config.yaml
n_layer: 13
n_experts: 48
routed_scale: 3.13
init_std_router: 0.0377
Below are experts of layer 6 (counted from 0) of a mixture-of-experts language model. Rows are named router (the router's row for the expert) and show model dimensions 0-95. Each number is 200 + 40 x the weight over its row's rms, rounded and kept within 0 to 999.
After each expert's rows: "mostly gets" lists some tokens that are sent to it at least half of the time. This comes from a sample of Wikipedia text that the model never trained on.

# expert 26
router,226,246,230,218,194,172,168,253,223,216,149,198,181,201,224,178,166,250,188,215,135,176,137,221,205,224,226,166,251,230,221,184,81,167,166,179,185,179,208,179,220,191,210,178,176,193,183,217,188,213,190,149,214,205,212,181,176,181,178,175,51,180,223,228,223,195,335,62,170,196,216,226,224,168,205,266,197,269,173,176,287,170,195,136,310,178,171,178,184,208,216,188,165,228,216,156
mostly gets: "′", "County", "ia", "County ", "election", "ina"

# expert 13
router,241,229,198,88,231,175,217,317,205,216,185,256,180,240,226,178,142,259,252,216,204,191,197,241,214,222,205,185,272,178,216,186,243,173,191,172,181,173,210,198,186,194,218,188,178,185,108,224,178,207,177,208,219,219,221,178,175,182,196,182,304,177,179,227,224,118,294,146,276,170,209,218,209,179,231,239,252,233,240,189,134,173,174,167,208,174,256,191,179,222,204,255,196,200,216,165
mostly gets: "them ", "both ", "name ", "sk", "ink", "what "

# expert 37
router,187,206,189,251,157,195,179,98,219,231,186,150,174,182,235,200,119,308,267,226,225,183,107,215,221,236,210,168,216,138,209,158,271,177,161,180,188,170,217,167,239,193,213,184,161,191,216,211,161,236,169,226,222,227,226,166,170,180,179,188,213,169,239,260,215,147,186,174,128,140,208,230,234,182,270,175,239,329,357,163,136,190,157,139,192,165,218,180,174,236,205,289,177,238,216,206
mostly gets: "tion ", "Series ", "ability ", "ation ", "development ", "role "

# expert 1
router,53,155,247,265,161,171,206,108,202,208,116,280,192,268,210,201,167,286,282,226,135,175,99,162,210,224,217,184,130,184,218,185,284,185,189,193,175,180,221,173,199,180,209,192,191,176,215,221,175,222,174,224,218,239,221,184,192,194,177,172,159,166,204,159,209,124,292,153,316,192,224,218,232,180,161,152,185,158,140,187,174,167,175,253,135,172,142,177,179,230,231,265,174,224,217,229
mostly gets: "Pro", "} ", "Republican ", "dep", "^", "$"

# expert 32
router,165,203,153,248,96,178,343,237,201,230,189,285,191,174,211,182,276,216,203,225,181,186,321,205,235,232,228,172,249,210,229,187,167,171,183,185,171,172,226,167,169,169,223,181,172,192,179,210,161,230,194,161,210,215,228,184,175,193,198,178,72,172,184,199,214,173,116,185,287,187,229,212,227,188,185,289,88,142,154,191,235,196,192,193,168,170,234,184,191,218,226,163,171,211,235,108
mostly gets: "I", "ti", "ati", "í", "á", "El"

# expert 34
router,48,189,236,162,123,184,242,167,211,226,182,272,181,222,209,202,316,146,221,221,190,174,246,212,217,211,211,182,300,174,211,180,261,189,167,195,166,185,220,188,169,193,225,191,172,172,121,211,169,225,184,124,212,227,219,162,179,174,185,181,39,188,215,274,217,240,303,165,263,190,228,235,228,190,274,303,191,274,180,183,180,170,190,224,153,181,150,175,190,215,234,319,189,219,209,160
mostly gets: "ou", "ell", "op", "ok", "ri", "Mon"

# expert 11
router,160,220,82,120,211,192,312,251,203,232,193,161,190,195,214,212,235,165,160,213,222,165,170,191,221,236,224,186,94,118,218,171,306,192,179,181,181,168,226,177,201,180,202,165,184,171,110,217,184,221,176,151,233,214,208,194,171,181,180,172,220,176,231,67,208,136,292,342,238,186,218,201,200,164,233,149,213,198,224,175,161,171,193,197,172,177,170,165,179,230,226,128,183,205,223,195
mostly gets: "Sc", "AUS ", "', ", "At", "sub", "col"

# expert 6
router,221,246,98,117,230,195,153,253,209,207,191,204,191,275,214,189,255,205,198,211,164,167,294,171,218,220,218,187,92,127,224,179,119,190,181,161,179,174,226,188,146,174,229,181,175,179,150,222,182,203,178,173,234,232,230,194,163,163,182,183,122,173,206,262,222,315,232,139,324,208,226,217,219,182,212,153,189,296,96,176,220,159,162,248,309,176,204,174,180,214,215,133,166,236,227,182
mostly gets: "National ", "Gu", "ari", "Tro", "Gal", "Ram"

# expert 42
router,208,149,119,184,237,176,119,258,245,221,294,126,192,259,222,156,190,233,241,209,249,197,94,226,209,231,221,182,79,169,207,165,254,188,178,172,188,172,232,188,226,188,223,177,167,170,254,205,184,218,167,241,222,230,210,176,181,183,190,190,248,176,280,260,213,161,121,265,219,179,224,222,223,164,238,104,202,375,226,171,90,173,174,234,231,190,293,179,191,222,208,203,178,211,235,167
mostly gets: "\", ", "). ", ".\" ", "\". ", "when ", "Championship "

# expert 4
router,137,228,206,155,93,189,225,169,226,232,241,238,180,205,212,203,195,290,280,215,256,168,196,191,229,203,227,183,183,145,215,189,243,170,175,184,188,173,229,196,156,174,216,187,186,172,74,228,165,235,174,224,219,216,235,164,192,185,197,176,231,181,180,238,217,148,203,277,281,186,212,208,226,192,233,162,141,158,256,175,133,165,168,198,220,180,131,178,186,215,225,181,178,225,207,159
mostly gets: "Cl", "ev", "str", "De", "č", "exp"

# expert 47
router,231,184,225,334,178,192,280,232,226,225,102,220,182,250,226,209,205,261,204,219,206,183,135,215,220,220,217,181,269,132,216,194,254,178,192,185,185,190,212,184,200,182,210,194,196,184,140,219,179,227,184,210,218,221,218,172,173,176,192,172,93,184,214,188,207,221,292,152,299,185,225,224,206,179,239,215,221,145,136,174,156,188,190,224,316,186,249,171,169,207,216,248,166,225,224,182
mostly gets: "some ", "most ", "many ", "other ", "several ", "major "

# expert 5
router,42,149,223,222,93,187,286,206,227,219,134,224,179,203,210,175,181,157,274,226,192,168,187,206,221,236,204,167,278,174,224,180,81,178,188,164,170,178,207,170,161,183,232,179,187,189,136,206,188,234,174,161,225,212,221,180,170,181,192,175,222,182,174,104,228,155,250,194,266,187,235,211,210,180,255,224,121,225,223,176,188,177,167,204,86,166,220,187,193,227,225,248,192,215,226,200
mostly gets: "yards ", "ear", "coun", "M ", "Running ", "AUS "

# expert 20
router,174,190,109,181,128,177,185,180,197,221,172,257,195,168,229,225,248,239,244,210,124,171,175,213,228,228,230,177,109,211,213,168,151,170,180,180,166,183,223,186,203,186,226,185,171,167,240,231,183,226,190,197,219,213,212,184,188,192,193,178,136,173,139,219,228,267,175,177,227,195,214,206,210,177,48,85,127,136,166,190,308,177,163,201,227,194,119,183,160,207,214,190,181,229,223,180
mostly gets: "—; ", "His ", "La ", "their ", "Its ", "whose "

# expert 25
router,192,138,163,208,242,176,200,340,217,225,195,221,157,208,233,168,236,169,193,212,117,177,210,163,219,242,233,155,164,169,241,174,254,155,180,159,186,186,216,169,186,189,232,156,182,177,268,246,188,211,165,98,215,244,216,179,160,174,157,193,162,192,180,101,236,210,269,238,176,177,234,227,224,160,225,215,257,112,124,171,165,172,161,223,207,191,209,157,150,208,203,150,190,220,238,177
mostly gets: ").", "information", "Ph", "University", "England", "India"

# expert 23
router,167,233,314,226,133,172,270,144,222,213,259,194,169,164,233,209,209,241,203,206,92,183,213,239,214,220,216,178,290,242,233,177,158,176,178,176,163,194,219,165,191,186,193,174,176,163,214,222,167,219,185,183,208,223,233,186,166,187,178,177,123,184,200,149,214,217,173,104,166,197,210,210,206,170,343,217,147,272,209,184,269,184,165,246,280,192,137,178,174,208,212,104,184,224,209,196
mostly gets: "Al", "Mar", "Nor", "Bel", "For", "Sal"

# expert 45
router,177,211,95,245,228,186,252,173,211,231,177,226,175,182,210,175,156,179,163,235,106,188,234,159,225,219,226,164,314,222,218,184,133,193,170,175,167,172,221,171,195,194,223,173,180,193,220,230,173,226,176,159,223,213,216,189,195,175,187,182,69,190,166,127,217,260,127,236,164,180,211,225,212,182,183,196,178,280,231,182,311,173,181,204,147,163,199,180,189,214,222,123,171,215,205,164
mostly gets: "New ", "″", "E", "Nor", "W", "Her"

# expert 18
router,203,186,282,322,195,178,261,175,204,224,169,210,193,209,229,219,217,154,195,209,179,163,103,146,223,217,231,173,334,251,202,185,182,167,190,166,164,196,226,174,210,182,204,163,186,165,98,210,195,227,190,177,222,219,224,164,197,189,171,192,91,166,192,157,217,208,278,131,271,195,214,218,213,175,271,164,100,149,91,182,221,191,163,203,265,187,244,188,181,232,215,210,174,220,210,214
mostly gets: "several ", "most ", "many ", "number ", "also", "few "

# expert 43
router,102,178,51,192,237,162,237,183,215,212,207,258,178,171,222,141,196,113,108,230,202,181,164,195,225,227,238,183,172,100,204,171,222,177,190,189,196,179,238,173,196,191,211,179,169,170,129,221,187,215,180,204,210,235,213,189,157,188,192,179,179,178,179,179,211,221,183,252,255,195,209,221,225,189,176,165,240,163,192,163,242,173,183,158,82,179,138,185,175,225,224,216,171,227,233,164
mostly gets: "December ", "New ", "David ", "September ", "James ", "Robert "

# expert 17
router,101,125,187,153,198,179,246,218,209,222,184,218,177,224,236,163,142,182,176,236,134,160,131,156,224,225,221,167,168,132,227,198,261,196,168,176,194,176,214,183,184,169,185,164,159,170,123,221,190,213,181,190,211,237,234,195,184,170,193,178,178,185,180,44,227,110,196,127,128,177,239,201,215,163,202,168,280,238,213,179,271,188,161,209,162,161,214,187,190,239,245,200,190,225,222,224
mostly gets: "198", "T", "Q", "Y", "Ma", "Tur"

# expert 0
router,202,154,274,331,139,187,256,200,225,233,207,211,175,188,222,174,141,319,193,228,258,194,136,303,213,210,229,180,230,131,209,191,245,197,182,179,199,193,212,171,211,197,213,177,183,180,161,231,171,204,185,216,214,210,205,190,173,183,182,178,249,193,270,171,219,95,162,270,181,173,216,217,228,191,243,176,229,267,305,176,119,171,167,182,51,183,247,170,183,213,214,157,186,212,208,156
mostly gets: "anc", "ism", "political ", "votes ", "/", "yn"

# expert 8
router,263,234,139,260,67,194,295,179,218,205,176,137,180,189,226,185,177,259,153,233,225,170,180,201,221,231,233,177,102,59,231,181,280,177,186,170,174,171,231,177,177,175,200,191,191,176,128,217,199,224,183,193,224,212,213,183,177,179,181,187,187,193,250,117,209,108,182,197,216,199,227,212,219,180,242,125,136,322,194,187,174,163,177,197,197,171,205,189,167,228,223,235,179,217,207,166
mostly gets: "J", "10", "15", "Thomas ", "27", "St"

# expert 39
router,223,180,214,244,200,194,297,315,200,216,214,169,184,181,216,194,264,206,179,223,136,190,272,187,211,208,215,170,282,241,219,177,106,179,180,185,187,189,208,193,48,164,215,191,170,187,220,225,187,222,175,170,225,222,223,183,184,174,190,182,133,187,209,241,225,219,210,180,317,212,221,229,209,193,136,296,186,286,189,184,256,177,193,166,249,169,248,173,183,225,209,180,166,213,218,220
mostly gets: "ot", "et", "art", "ic", "land", "ous"

# expert 35
router,141,198,60,178,258,183,99,229,211,239,181,169,181,214,228,196,246,146,143,216,211,190,223,219,229,224,227,190,293,251,227,188,140,190,189,171,170,186,205,177,84,167,191,181,184,170,251,205,187,228,172,122,221,208,207,194,191,195,191,173,173,180,231,248,220,296,217,261,211,198,232,222,201,175,109,267,292,361,260,188,270,175,193,249,128,166,264,179,182,199,223,210,170,222,204,237
mostly gets: "known ", "made ", "won ", "used ", "released ", "led "

# expert 22
router,236,141,290,250,110,189,276,263,210,222,208,250,174,210,234,147,222,226,168,217,166,176,215,149,219,216,220,176,164,211,230,189,122,180,164,174,181,177,219,175,197,184,214,177,186,163,242,224,193,220,189,255,232,231,230,171,191,175,171,170,244,186,193,198,224,226,191,273,228,197,216,225,213,185,244,251,189,71,123,162,147,167,171,228,310,170,122,178,160,215,212,279,190,218,238,170
mostly gets: "Mc", "tick", "ung", "film", "company", "Lu"

# expert 12
router,274,200,160,100,249,188,239,297,226,208,217,252,196,256,221,208,275,190,194,234,233,177,184,208,224,213,219,188,295,96,227,173,109,180,173,172,180,196,212,196,184,170,207,176,179,192,219,208,185,212,180,170,220,212,225,174,175,186,178,184,257,197,264,239,204,274,292,185,243,179,206,239,228,192,235,159,154,349,176,184,66,179,176,270,222,172,260,174,169,233,211,219,194,218,201,241
mostly gets: "also ", "including ", "could ", "often ", "History", "include "

# expert 38
router,231,154,206,245,194,181,102,256,207,210,180,115,175,199,218,188,227,168,162,214,165,182,265,247,220,227,219,176,223,287,205,172,77,190,174,195,184,188,227,189,196,180,216,190,170,181,225,208,186,213,178,177,231,228,210,184,181,173,175,193,217,176,216,199,228,112,195,109,225,182,217,221,224,184,161,244,140,273,116,189,277,171,190,235,287,187,200,166,182,207,217,140,181,226,210,241
mostly gets: "during ", "In ", "Bar", "released ", "During ", "At "

# expert 7
router,322,157,153,304,170,166,278,200,218,205,176,222,165,173,226,175,212,210,224,237,269,176,208,232,227,237,227,179,192,140,224,173,227,174,165,192,163,174,203,177,219,189,204,166,186,184,184,222,181,217,183,259,206,221,202,170,193,190,194,171,199,173,188,266,227,273,156,204,134,196,221,241,222,194,219,212,76,140,160,174,139,162,170,267,288,164,251,163,165,211,207,266,189,223,215,167
mostly gets: "music ", "Genus", "Cl", "Act ", "When ", "Association "

# expert 41
router,197,236,183,203,233,184,217,149,203,230,205,140,174,206,229,196,168,175,216,220,203,172,213,216,211,218,219,169,207,180,233,179,275,173,182,191,183,192,220,163,224,173,210,186,167,175,212,231,183,242,178,216,215,216,206,189,163,190,181,185,169,166,173,93,212,183,120,245,77,168,221,212,216,162,292,215,196,180,133,167,203,174,182,193,118,165,132,168,179,221,220,135,167,226,218,133
mostly gets: "_{", "Z", "Sch", "_", "German ", "“"

# expert 28
router,277,196,223,241,185,184,26,177,239,236,204,112,181,205,216,223,201,153,259,242,195,157,174,216,218,233,228,159,146,236,226,158,229,181,169,191,169,157,198,167,196,166,210,182,179,188,273,226,186,219,175,184,233,218,206,171,180,181,172,195,357,200,187,260,225,91,203,202,125,132,239,229,207,192,136,264,147,206,253,188,200,186,186,239,286,173,208,172,193,210,226,194,181,214,211,263
mostly gets: "along ", "because ", "by ", "After ", "released ", "using "

# expert 40
router,229,210,70,199,238,188,344,182,215,225,220,195,169,163,208,214,117,215,129,226,203,184,112,196,223,217,214,168,84,66,228,179,197,184,168,176,177,196,231,192,163,181,219,168,175,175,246,237,174,215,160,208,238,218,217,191,190,181,186,172,194,179,243,209,218,236,190,147,226,176,236,217,221,179,170,81,305,164,200,166,153,171,167,150,238,160,283,179,164,221,218,200,187,210,212,185
mostly gets: "tick", "Died", "Mark ", "Mike ", "Jr", "300 "

# expert 29
router,228,213,243,116,100,174,202,231,213,225,180,339,173,212,230,143,205,224,231,215,270,173,178,265,225,214,198,188,274,170,233,188,200,187,166,174,194,187,204,173,146,191,220,184,180,187,200,212,175,221,181,195,224,230,203,174,175,190,186,181,229,181,192,217,219,186,174,133,254,176,214,222,223,191,234,288,125,119,276,175,143,184,191,231,152,184,159,189,172,225,216,268,176,229,236,130
mostly gets: "ir ", "u ", "r ", "os ", "z ", "French "

# expert 19
router,239,180,276,201,86,184,108,228,212,205,205,143,194,208,208,206,167,222,244,224,226,186,150,235,221,223,216,182,171,223,210,191,225,190,193,177,184,175,231,177,178,174,225,194,176,184,224,215,164,207,171,227,204,209,227,179,172,179,177,183,253,179,170,262,216,87,109,123,129,194,220,208,218,196,207,222,145,139,297,192,265,173,173,190,118,183,215,185,197,214,231,207,171,215,217,168
mostly gets: "part ", "round ", "—", "No", "post", "(\""

# expert 10
router,125,169,332,294,182,178,224,264,214,213,166,137,189,213,234,167,146,239,211,209,230,180,322,248,234,224,216,185,185,237,212,192,181,172,178,186,175,167,204,188,200,179,211,176,177,181,149,216,192,218,164,198,217,234,226,181,193,190,169,180,130,186,228,183,225,47,272,149,108,185,215,201,220,167,313,243,268,232,276,180,152,169,166,161,161,180,215,175,195,210,233,202,194,225,206,156
mostly gets: "ul", "est", "University ", "dep", "Best ", "Gl"

# expert 30
router,238,170,218,282,171,167,58,198,211,223,109,233,174,189,228,166,145,209,195,224,170,170,128,137,213,230,236,182,168,227,216,188,95,177,184,179,187,179,220,183,167,174,212,188,187,173,187,222,167,214,181,215,215,222,219,193,170,169,174,166,296,180,219,165,215,186,233,289,200,182,213,213,237,174,113,139,266,180,238,184,254,168,174,159,295,183,232,176,184,225,207,159,184,218,226,223
mostly gets: "No", "We", "no", "Bo", "Mc", "53"

# expert 46
router,180,145,227,177,161,181,105,149,209,210,122,276,180,226,216,196,152,267,261,211,212,176,163,169,213,229,211,186,193,143,229,175,272,193,185,182,170,193,221,189,191,185,209,195,186,184,71,222,168,205,187,205,221,218,214,189,170,182,174,170,119,199,188,240,233,160,333,162,242,192,221,204,211,189,197,219,237,179,320,190,199,191,172,172,243,189,173,186,193,220,220,318,188,214,227,190
mostly gets: "Ex", "ex", "rec", "early ", "De", "Ed"

# expert 44
router,171,232,207,240,219,178,67,220,215,226,228,187,187,259,215,211,187,196,262,229,238,184,190,254,227,224,223,184,272,182,222,179,228,188,193,189,188,183,217,184,110,171,203,191,193,179,179,211,194,213,178,221,205,225,213,189,188,199,181,185,375,195,239,329,221,209,206,218,197,167,216,218,214,189,170,173,160,309,319,193,208,190,174,197,78,174,235,178,185,222,216,156,186,233,215,232
mostly gets: "known ", "made ", "called ", "both ", "named ", "based "

# expert 21
router,291,209,178,123,232,183,203,251,209,224,201,102,165,210,214,144,148,227,209,226,142,165,246,221,224,231,230,165,184,96,230,189,172,190,178,195,191,193,226,170,185,189,213,178,169,175,119,214,164,233,189,213,241,217,224,186,172,185,171,166,117,194,212,120,206,174,174,226,217,168,227,199,231,162,263,156,193,95,137,173,141,186,165,132,286,162,230,170,167,230,213,256,176,211,230,190
mostly gets: "World ", "University ", "National ", "work", "city ", "High "

# expert 15
router,216,169,132,199,193,169,195,195,202,232,284,150,180,193,219,191,88,212,163,232,220,172,173,237,211,205,210,175,219,203,227,175,121,179,194,189,195,174,232,176,198,191,222,190,197,182,226,214,172,211,167,206,211,215,222,176,171,180,194,167,314,164,151,166,228,114,144,307,140,204,221,216,239,171,222,152,258,252,304,168,122,175,179,176,98,193,242,166,190,221,212,147,169,223,207,183
mostly gets: "dis", "she ", "John ", "he ", "Apps ", "station "

# expert 24
router,313,251,173,253,155,179,272,115,226,222,180,202,177,206,227,197,196,251,164,223,142,184,125,138,217,218,225,175,155,83,220,170,216,188,169,164,183,174,218,193,162,190,211,177,190,183,199,235,190,234,170,214,214,234,213,166,164,195,164,188,132,164,258,101,217,84,168,211,145,162,226,215,207,164,226,172,275,262,141,172,192,177,189,204,243,172,288,183,176,224,203,98,165,230,220,188
mostly gets: "place", "Ac", "English", "Tom", "specific ", "alcoh"

# expert 36
router,166,219,239,242,221,170,157,194,185,217,96,161,184,163,242,169,270,182,163,229,181,171,272,143,218,226,218,172,329,299,232,186,88,190,180,182,165,172,225,162,181,195,206,191,181,164,253,225,183,215,174,115,212,217,219,189,172,185,168,173,154,181,179,160,223,221,194,263,174,175,216,219,220,167,136,284,185,137,257,167,142,194,187,230,139,174,171,187,188,235,232,188,187,212,219,180
mostly gets: "served ", "Sol", "Bal", "Kon", "elected ", "joined "

# expert 27
router,237,205,236,254,111,190,243,211,222,230,220,192,169,250,210,186,139,217,226,215,147,180,294,235,219,220,221,187,103,231,228,168,228,174,165,183,187,189,233,191,197,172,222,174,190,183,167,208,186,225,170,237,217,222,218,185,166,159,179,187,266,170,131,262,214,311,117,131,218,166,235,236,218,185,112,157,129,204,172,177,232,185,162,184,262,180,199,187,187,220,219,180,190,213,216,171
mostly gets: "this ", "Kar", "G", "Car", "Don", "Han"

# expert 14
router,84,209,150,234,176,189,286,126,223,227,248,205,175,192,228,209,109,224,161,223,298,170,129,225,219,205,228,172,247,154,236,189,175,183,173,174,180,170,228,194,158,182,212,183,172,182,160,216,169,207,174,204,219,213,219,166,175,173,190,174,291,182,202,115,229,121,251,293,280,198,224,228,224,189,194,110,298,250,302,173,188,179,177,223,147,180,203,167,179,225,207,207,188,222,213,234
mostly gets: "tr", "In", "not ", "has ", "& ", "trans"

# expert 2
router,200,154,263,264,110,184,318,163,203,220,224,150,165,203,233,219,170,182,185,217,258,187,81,174,231,232,206,187,287,111,227,182,329,192,177,174,172,173,220,175,231,183,214,173,182,175,21,229,168,200,186,185,231,217,227,190,180,172,183,167,105,178,214,154,211,176,255,120,107,206,217,225,225,178,284,198,245,197,286,173,230,177,181,232,221,180,214,194,189,228,233,208,175,220,232,165
mostly gets: "ac", "og", "ast", "ig", "ts", "ik"

# expert 3
router,172,177,285,190,133,198,124,138,228,226,181,121,168,153,204,179,175,310,222,203,143,173,263,238,206,227,211,178,194,266,221,168,98,165,163,181,168,179,224,171,175,176,224,167,179,171,226,211,164,219,176,230,208,233,212,176,198,181,192,166,244,172,216,207,232,77,164,222,172,175,226,209,211,168,222,206,133,234,230,177,276,184,166,230,168,165,210,184,170,224,215,129,181,217,225,182
mostly gets: "tr", "League ", "−", "dr", "Dr", "tri"

# expert 31
router,254,180,225,99,243,184,45,180,216,215,227,257,179,199,235,207,117,141,279,230,247,178,105,188,222,201,216,180,103,269,222,186,261,190,169,184,180,170,207,185,176,179,239,175,172,184,189,209,167,218,178,201,218,219,218,173,181,177,185,189,303,194,149,274,215,271,193,195,210,179,212,218,216,186,143,188,218,228,153,174,211,183,192,183,246,192,198,192,187,226,221,223,181,231,217,238
mostly gets: "However", "later ", "Ap", "pr", "present", "called "

# expert 9
router,188,181,122,131,138,195,277,280,210,223,194,259,173,158,216,224,258,218,276,228,124,197,176,260,234,215,228,188,189,91,233,173,115,170,165,188,189,196,221,181,144,168,252,182,181,186,262,228,180,228,173,163,222,230,229,189,184,174,174,169,182,173,182,193,233,264,184,165,332,188,226,228,210,186,157,157,150,147,112,198,185,195,182,199,145,181,247,188,184,228,221,190,189,205,217,196
mostly gets: "Street", "Open ", "Tennis ", "tiv", "Road ", "ð"

# expert 16
router,206,162,208,258,261,173,76,154,223,221,230,251,186,235,233,181,195,135,225,228,214,186,168,202,209,211,214,198,86,154,207,173,206,175,189,171,182,190,207,181,201,172,205,167,179,189,139,232,186,220,179,216,213,222,224,171,190,171,197,176,310,168,162,88,220,211,271,149,208,174,221,237,225,169,219,128,263,162,269,188,212,171,170,155,93,172,198,190,181,220,213,182,170,215,230,203
mostly gets: "== ", "Ph", "29", ";", "List ", "$"

# expert 33
router,242,173,81,122,274,181,260,218,209,215,151,157,170,238,232,213,251,205,209,207,124,158,226,179,208,229,227,171,273,171,239,169,137,164,172,183,193,168,240,192,167,178,223,176,168,169,224,227,190,238,189,156,221,227,209,180,184,184,179,162,150,189,274,126,233,287,180,269,286,172,230,217,234,169,161,159,301,215,154,189,224,179,182,246,163,156,228,174,187,235,209,156,174,237,218,235
mostly gets: "Green ", "In ", "At ", "On ", "could ", "sold "